config.toml
num_hidden_layers = 9
n_experts = 256
balance_loss = 0.00738
num_attention_heads = 4
head_dim = 64
rope_fraction = 0.25
attn_scale = 0.125
tie_word_embeddings = false
parallel_block = true
init = "normal"
learning_rate = 0.00139
beta1 = 0.9
final_lr_fraction = 0.1
max_steps = 9369
Below are experts of layer 2 (counted from 0) of a mixture-of-experts language model. Rows are named router (the router's row for the expert), down (a neuron's output weights, with its number) and show model dimensions 0-255. Each number is 500 + 40 x the weight over its row's rms, rounded and kept within 0 to 999. Numbers have three digits each.
After each expert's rows: a language model's description of what the expert responds to; "raises" lists some tokens whose logits its average output raises strongly, later layers aside. This comes from a sample of Wikipedia text that the model never trained on.

# expert 59
router:427481480471463454492565477511484454456483512503510575520493517444491525500539416460528539492526526474543514480540418448526451511539505534531528417553559525501546488458466513465583470473528539544511433489599590492516480532506478426460529526491496512490484489486430443505514484478525514483504514478476450552467441536469548540460499496414539510517457507468444472522458482488430533537545463511509482564450464517493468589487495533491533471462522491410557511506533453602507470500446541567473514504529499442437473457527494496548507586531542520433581528525432510542557482478507481504456533546579494514472499529517495542472495475509545495585449466507523550515466481493560423510460480477501488593512466602534465445469480539528529515452483497551498526424436487418542515568462550
down4:504443594490544476494470461575599489571453468466539522497407526536434500536551508503495464550424545487464491466463516450500503491526526514491538502502557507537470498472526485554536545546530518500410479500514512505542478521453478511608497459508489453489481503568492485528459519495479446537471530538465466524485487524593451494524543415527485450514529529483486510505475450532505528486472481531489496495462518452483486516470523516571419493480458498468533493520601528468474520509507545478463516442482455448471459424513554537506515398482499550568405449504575541520499444549451513537572488515517600505497478445524436513549487538491448506508541515522531467513445462498505494523552535476557493434429449528478498485485517343497516523537466421573453524494487569512523518511557535
What it handles: Words ending short bio lines under a title, such as nationality, occupation and (born year), plus country names and codes like Denmark, actor, GER.
raises: " would", " will", "s'"

# expert 3
router:479498485527452533508417547453537544458558394474489453563445480562445522468477568496484500572523463440480563487427513480496475495454436484516489503517475456588490501471509501470474572518528442507486452557510423495548501553479496516462507480538485556458471509498480525506477501538472450547467499505515529446543563560538510466508525417543524540449491531520518485523553550480511490551498505530472498430551521466532553422569547490436517515544501526507518500448512529461500525490475512469537476486467548491478494557570564404453455475423501468497467470509485588468479442497448405468459484444526539447529515496424454519547508546465503580472529477425570559585474521513429547446449485522523491489524489458437491491502493475470498545506548541458503524506502616532461439472479457
down0:492538486485519527542464528518551557440547505524479537547439558494513500459437488550511562473458472484462482482465470536472514464456417452522480512443489453535413592476565467576487636400549472525471491441507485518487539533417467521565405523521550530477510534485466490484472447531488484490540469455531485529561518471515515503388539528522516512431466432504514465431543512491536535517491491504432468502533524521491481532536513479483551481511504567478514531538519452469495511495534488484585505496500531422509538479559568471500484512498487418507425478527533462553497475439537591483492528507450484562505429522479463502498506556522542525519489518435500516580559530462462518504399557471519559507452488498474486538513464481494517506483560507479504479561591487454425473451473563
What it handles: Short syllable pieces inside names and words after an initial capital, often foreign or accented, e.g. Kris, Walcott, Miranda, Kalytera.
raises: "re", "rus", "olo", "ror", "se", "reat"

# expert 7
router:507515500481493555532495498453485427506569387513471475490472525497528548462505522552512510493483491475482531474430533539491459534456414496478491517571486516560519525510548474433465471501515505513450443509571573485480464513459481533464473543554408498495532522560535592514501493452536422505524520559476459596491518501465436448492481474474554495481529498486546479522459531562573417560414473532510488418511561549469489445497501486459565502532519448446542502531477498511529479473442490500556521404428466505446515571469458552565531452445455552543537462483479486498489466492411486459513509452441463455565520487440450538500476483516528469500548483468563540582429515552433489475510508423486525468495535471500515571480471477514534519511476537556521489530494599515502485508568497
down5:447538436582487485487522513576512522489523501499517503514530518512494447511485515488485501516539507476552451539445475416503535482467543538522453511505484511445489518541438493466516456472523526562551473487481507570551590557522457528451507485507459511445559434568450458525533544527505539551408530475570481493526520455471480485526497486465572508579524452450416539490509490554518558473469461596553499461445527416574535457520500566524433484434486528537442506535467545423463485484529552498512486505513531458503476472515472534496484444574552471507443550527433454498483464385501498442602473502473540487497482496566484458522466500537454575547498458501512503458557523482517507469541518404454506493537530502498523573446449474485546521512497455538498494498454478436389498495464461
What it handles: Mostly the, a and of in biography and sports prose, plus the word-start Act in Act, Actress, Actinomycetota, and table pipes.
raises: "ount", "a's", "argo", "oka", "ita", "a;"

# expert 44
router:423479522441571448438454498536477444505421454466520357482487511537533521560511504459525517429523554527483533450464541523491459487496493519441514518500484501424526452523494484503469578473457436448496579532476503517516540480506508497527476483514471532433443491500514510483541480461496489510459519572558508537442545466557481480516570556430503484468513353500491503519471506431442508501476486520497482488474487470462468482442388430475514556506535534493494530542514549528521482493538493543520515484515507551482537544506541542468554558494498476457525537482455468525514456488562483552466469552494529504493526524478474471520512454460573495454475476439559566390486521450446477569490463431398499491519481492447559450489429473520451533557457551530514505439494494541531542552508569
down0:513496528474510536518529555547462514572457450502477510483501435511464440538536489541537513478477516526498489531526505439475499490501510480474451449456479455567467535537451386548467514498546575463511520516499518455542505555500490476487531513503457488527479417509470492504471559550511438524513470451446485489575483533476586488462563445451468551479574499502534525490526472441515558501547561408403568472453529483520573544482503542490570474482566505507547562436559407505488490506481555511540491502454574516554514477589484443473525442496493487513485448523576499483486469538504475608477541461451528489502467446463513517550438479543469551509464503485513553476464466519516519501475482513471501491527471538487399491557559564424532508494516437511445490417509461559531525543494401
What it handles: Copula and auxiliary was, were, is, had right after a subject noun or it/which in descriptive prose, e.g. stadium was opened.
raises: "duction", "sy", " strugg", "a;"

# expert 18
router:425523463500425447505441490469552494555573422509429498495539512509458438523553533519498513432442531467457501408484509508518479536489488498486492486517560563535502547435496471514560440528504500498479510479561535507484492564504433542494530474584445489489485486497515477510466462506477490501568508576492549551517484567523489451483517417488481501496459505483477470522504569537469461539498433492502546487471524522500514484588507537504521425505591489454539460534558474542515504516570469461552515471448528468445479455524499510513475461490500515489469459511539468405492439491492474510523504450578556429525507513473516523524503528456470539567609514489516530512457489458483467402504513448453543487533492459328572503546569450550525557457520554512495492497515567553528539552516471
down0:522437466482495507460522490459595521492435516525544500429518467477533557551491509533513503510571593513454479485519487459498565472510517513451483574454519545487487465471503430495546471548554561533622492545512450425534496446509449543539464520528479492522516521463456453461510458517515436485497514536528469531533566477510491436490499536530609505519475481484498510561503553540446505507571457557482539421500551428508488498511528514529527474473470510519508459583411513482514448418529544456471502505515507529458558497477470477481501427497510383503465480488540497546484437453550482438636538500472572431543533495497481434478503526506500494515489514504503489469553477457478575485546513449458530517495485453539465484477513495448518439513498487449475502567479581448385496511498524
What it handles: Last pieces of foreign or unusual names and words, often z, ft, ot, ai: López, Grzegorz, Roycroft, Djibouti, caravanserai.
raises: "iab", "ß", "iable", "icial", "ially", " birth:"

# expert 50
router:516508549467488452431558563489513438578553485535532519499453410457467523489533487502503549465556458432468505521518596524478560566479485511531527544474482547506498470510529589549504548477517486542438529547477514507508486469510507488536462386482503463468433439500561485562534537464538481432487544516431440545481467499503537484436526448436473505495450519559412494437416528532404527513498450543499497468475547559559511493479531477476475441536377486411479525557520487532496496473480532475506520456563487526538514553471508483524517475529493498477572524590447507463489448554531507463480484490563480536458517504459490512476506517502582480527489468504504523436451471530471455579489524492474437538535540468494541480467505535432513450542471445475464407508470513524469518484444547
down0:545564501427495491479487590458481412484444556606451500505569494419487539499508460502626431525516541490469479543483427427472447527481501477539565472462480559447477578523500488491509514437483475523504448462477519505448462470474475472513539530549528513507494532477475487570397529515445450483443499483490534449540561487490557547537481453587517536544531546397452609492505447531526490460502479478483547498482480489455505571523457462497548458525599517514495498526500451576540540467441514509470500528518492559535532519478495520516471451390464471453467499470514457466520494494515530582527494508535539512553511516561484527417569544523468522488481474506545485456463518516492461508500528529551498482485505462446528498456506467467490521502520530564474584542479476576507517486485491
What it handles: Line breaks ending entries in dash-prefixed infobox lists like Civil parish: Westow;, Country: United States, plus semicolons and colons.
raises: "ond", "otion", " achieved"

# expert 30
router:506494482476447484490467503439605486473561418542466491501495465519506514529565572445542519518465571456511532488489554482496477515483480467436455499463506509554490461491546503500483510482522441528424499486506580490524425543472442547457459484587482505498482506502563582525471528461509438561530582532543443581561518529479501449470475448519528524446482516470532498523503490474443449495440410526419481459501545510539490431528495482455460499500475501488521447529504524525504445492559502437558547453480498498511484505581555486498503438451491533513516442523490464502480434532430452499521479427487496426507487463467451532518449524485530509506516491480621574537458470505518433426518515441502536422511490512434567577481543479529553555457492514493542486548520597505492536427551512
down0:459562495456497517503510591535538474485456441486486460572582452438549459506538566462493543529451520426534555510493550469446506508528552444453421439492500469565517497488531530484531503476565425505462451522540576535505554450474531477498547536495459502491505519469526483534557422551470466455542525477495429502572486600509532470470537445493542511482549517477448544489473506489511580529489536519474487549559536443528487515467550561528474461460538483506500433495464532561466519501513544495526544473518580487505557491619576490510493468468499615486462512504544495479475479498439515557509468478478453509551491519483492497580471545520496566435435564464512494559473471468468503460423474564483546467451521445487474460529546504469496501440497475524530459487489415474489486430541460
What it handles: Name initials in tables and lists (A. Sabalenka, R. A. Tucker), plus and, a, the after verbs or commas, and decimal pieces.
raises: "oster", " London.", "s.\"", "ics.", " NBC", "ates."

# expert 31
router:516408495498424432506473533399523518499534424549479499487489429548473545448542528438483475452461541437538587559528508528506528477446511491434502459523456519496487459526508538528456526499513404539497553504500484542497447516545517553459445543481526541582537459490528505532518512463539491559552490512531477500511508496521461465418548464570436473451473493483468466464521548516536483521533507529462468477580512555521494516495496450469516575562445513561530551549472505536566397431479540499533551473463460524441484532548545505502519452523509378472539435486426495534499538575502466493532519455462482467522559454476503546481551530495553422528471530491570498517499518440514487506498563400542448503496527485434504551476539508505462543523492530524462502564450450469487511523447493
down0:511480581498489551483472448473541580437469462504517536475533467516490485516562552508460443420491460483472485481441518468500521487452448524499558496473452517496439560536503490615481567541568478508434533557482503477505493503466486521479458496534558537488486465534500432465383488555552406509489461496427502473466466500433558495420571495497479462562499509491492518500508499570543517482464532504481540485475453455515490518459465496568492476488458494512581521516426460500524451492521500540455501484488485481497476560549534471531536446498526492472496450497479482504486526447527513494511525513514538483476438503531480482447406429494510466536504469529527521585520526556554498462565546603539447539584487495471530570580534444454505493504512534593520465558574509535511565413418512
What it handles: Single letters or short pieces opening a word, often after a dash, quote or parenthesis, such as –M in Main, (S, "S, -h.
raises: "í", "ill", "Q", "id", "ills", "G"

# expert 6
router:527580491452506508504488568478497572459526448548552490425475464551435520569564563470524525489456532465559513557512603494545491537459490509476502489481505611517507444497541503516476463488487444474520526474553459538491440509549487479514497479460505518537501451488515466518488510523515509565454480487492538467480472553444503446483549518466519446464486417459473467527523475506497550520463463527443455441547488451515465492459480520529496525549500558540505524490550450454513486451559477532538483485521448499465506546519579435443544379542536494433460473448462511474467478555499494462498456454429574491539426542437444478506574466491594480491486556511544518465459506489500499555540527415524449466595512513455523476486514448517485474536584559559571473570515509538442508469553503
down0:500498453477565564579460515449491421472439508456476497493536543534535437549486591518485526530495469454482513476533507537501485485500544475490513545446481527485545549457479544430439478451506531494524441476517527501527548531521472569502524449528469514557534503524418536502483529504495557476498516528460443489526480561528581621431530483457466544578542583506522557556510429455458445493510526465549494391435570489443497494520518513386519461496520482519507472524493547533518439498515428460512516504501570510479446481427488585471514550501456461494408505457504515492496422517497550585482552490522472494540474439529451497543549537517509560513482487510480489474508540495502491575490561499429480487421524501543489478463448489456473539421543437537495455507480544522538486476484484
What it handles: First pieces of capitalized proper names and terms, especially Sch, Sc, Sh, Sm, or letters after hyphens: Schimmel, Bloom, V-ATPase.
raises: "ism", "inn", "overn", "itt", "ent", "all"

# expert 47
router:508466488488433499504481523491585449506563411537486502502472472542467495588574589475550516499464562439493540519484544492506496542477519472484484520493514544589530470513521468472487515501511473528432531509509553456530406543455411513456440463570446499528487516538539580519447499460526408564508597494572452555496538522482471431455509444547523510480505507496478509509489537455452456515453383548434466473459510515529477431505499497463451522500474508504508442512550519510527456485517485462547542460497468519482445513567524497497493458417468516524545451498502459481479467534474464524503480442494508461534494508446475516517463511481515502526530528520583578519490466499522469398480476448472551439510504446425569566482535474524564565450474537541526481535500581511515530438570547
down5:528504542565583496442482492482501538549469502534493489516498488493458437451525484559533441526559485556525431580521502571549498447485469410491499449518497472453445526498600492575452486558482504445581522525523488465523443496575530540579494516505510545441481530499477499463512471510501478510510462453510425469513518464469466492475504491450480462528455448534519509495535533536507568482516506439468488527541430500483479529453486466522524525514512534386501472512435458505581555514478548412498574535450546508522420568443462521463483473550540521580505456463486444504499437486516513545450455496442449459596541518526499454450518515469458534471597546484509453532434445456454476537495488533540490464559453496569576534518529523509452519478541518518468498551499485520531488572451473
What it handles: Sentence-final periods, semicolons, commas and pipe separators in data lists and tables, plus the after prepositions and name initials like H., A.
raises: " electors", "wich", "elected", "pite"

# expert 57
router:579511432462485463437461601516511484480498474553427554493496527550518524492512526529525526481471521496521532502563536504480500507482598509522501539524483521561509461471525502441468492506548451551538544439496489503578399555530465482492478415574436431504430499483508515503476456484524539528446550565516502539530528549456497489433537516471510470434468474448513501541558510474385509486479485540473452501544594486517475482518549457482431471503554523506513412458604442539519442467526476481492495516519485488549438521488497446521494474427450506466549432532522498449497434566499531514432513433491491454481526523443495477574508457521482540487550560483555456477431473508531479455545450535520522537554501543456553506514550453514530549413500531485510495503544548453509447567472497
down6:418514498488466471549455480451492451446530483508485606464505516462494539472523563478484527504453440463451544568482522486461505498491505492472472523483420521553583461558510516531521489583505512494503434533597484533486414488460529513428445504436494558513536489439467546551489503444529485550544466485530536518477497484457513457532497459596479538472469434537590516476570476529547539468488497491550445474536485526593554498515453445452474495514510467522491492477490539490549491508504483469458482539472487443489448525532515542472445507530537506571535443510507569501488537501475519485478584581519454485363511502508495585462496485428535476502449504470469511517527531526487517550496464406552477494491544524457468551496445554509493586601498437475507432519501512433479489473496555
What it handles: Short inner word pieces like t, ir, ik, especially in biology and math text (cytoplasm, cytokine, frac), plus table bars.
raises: "lect", "ace", "house", " code:", "ο", " regulation"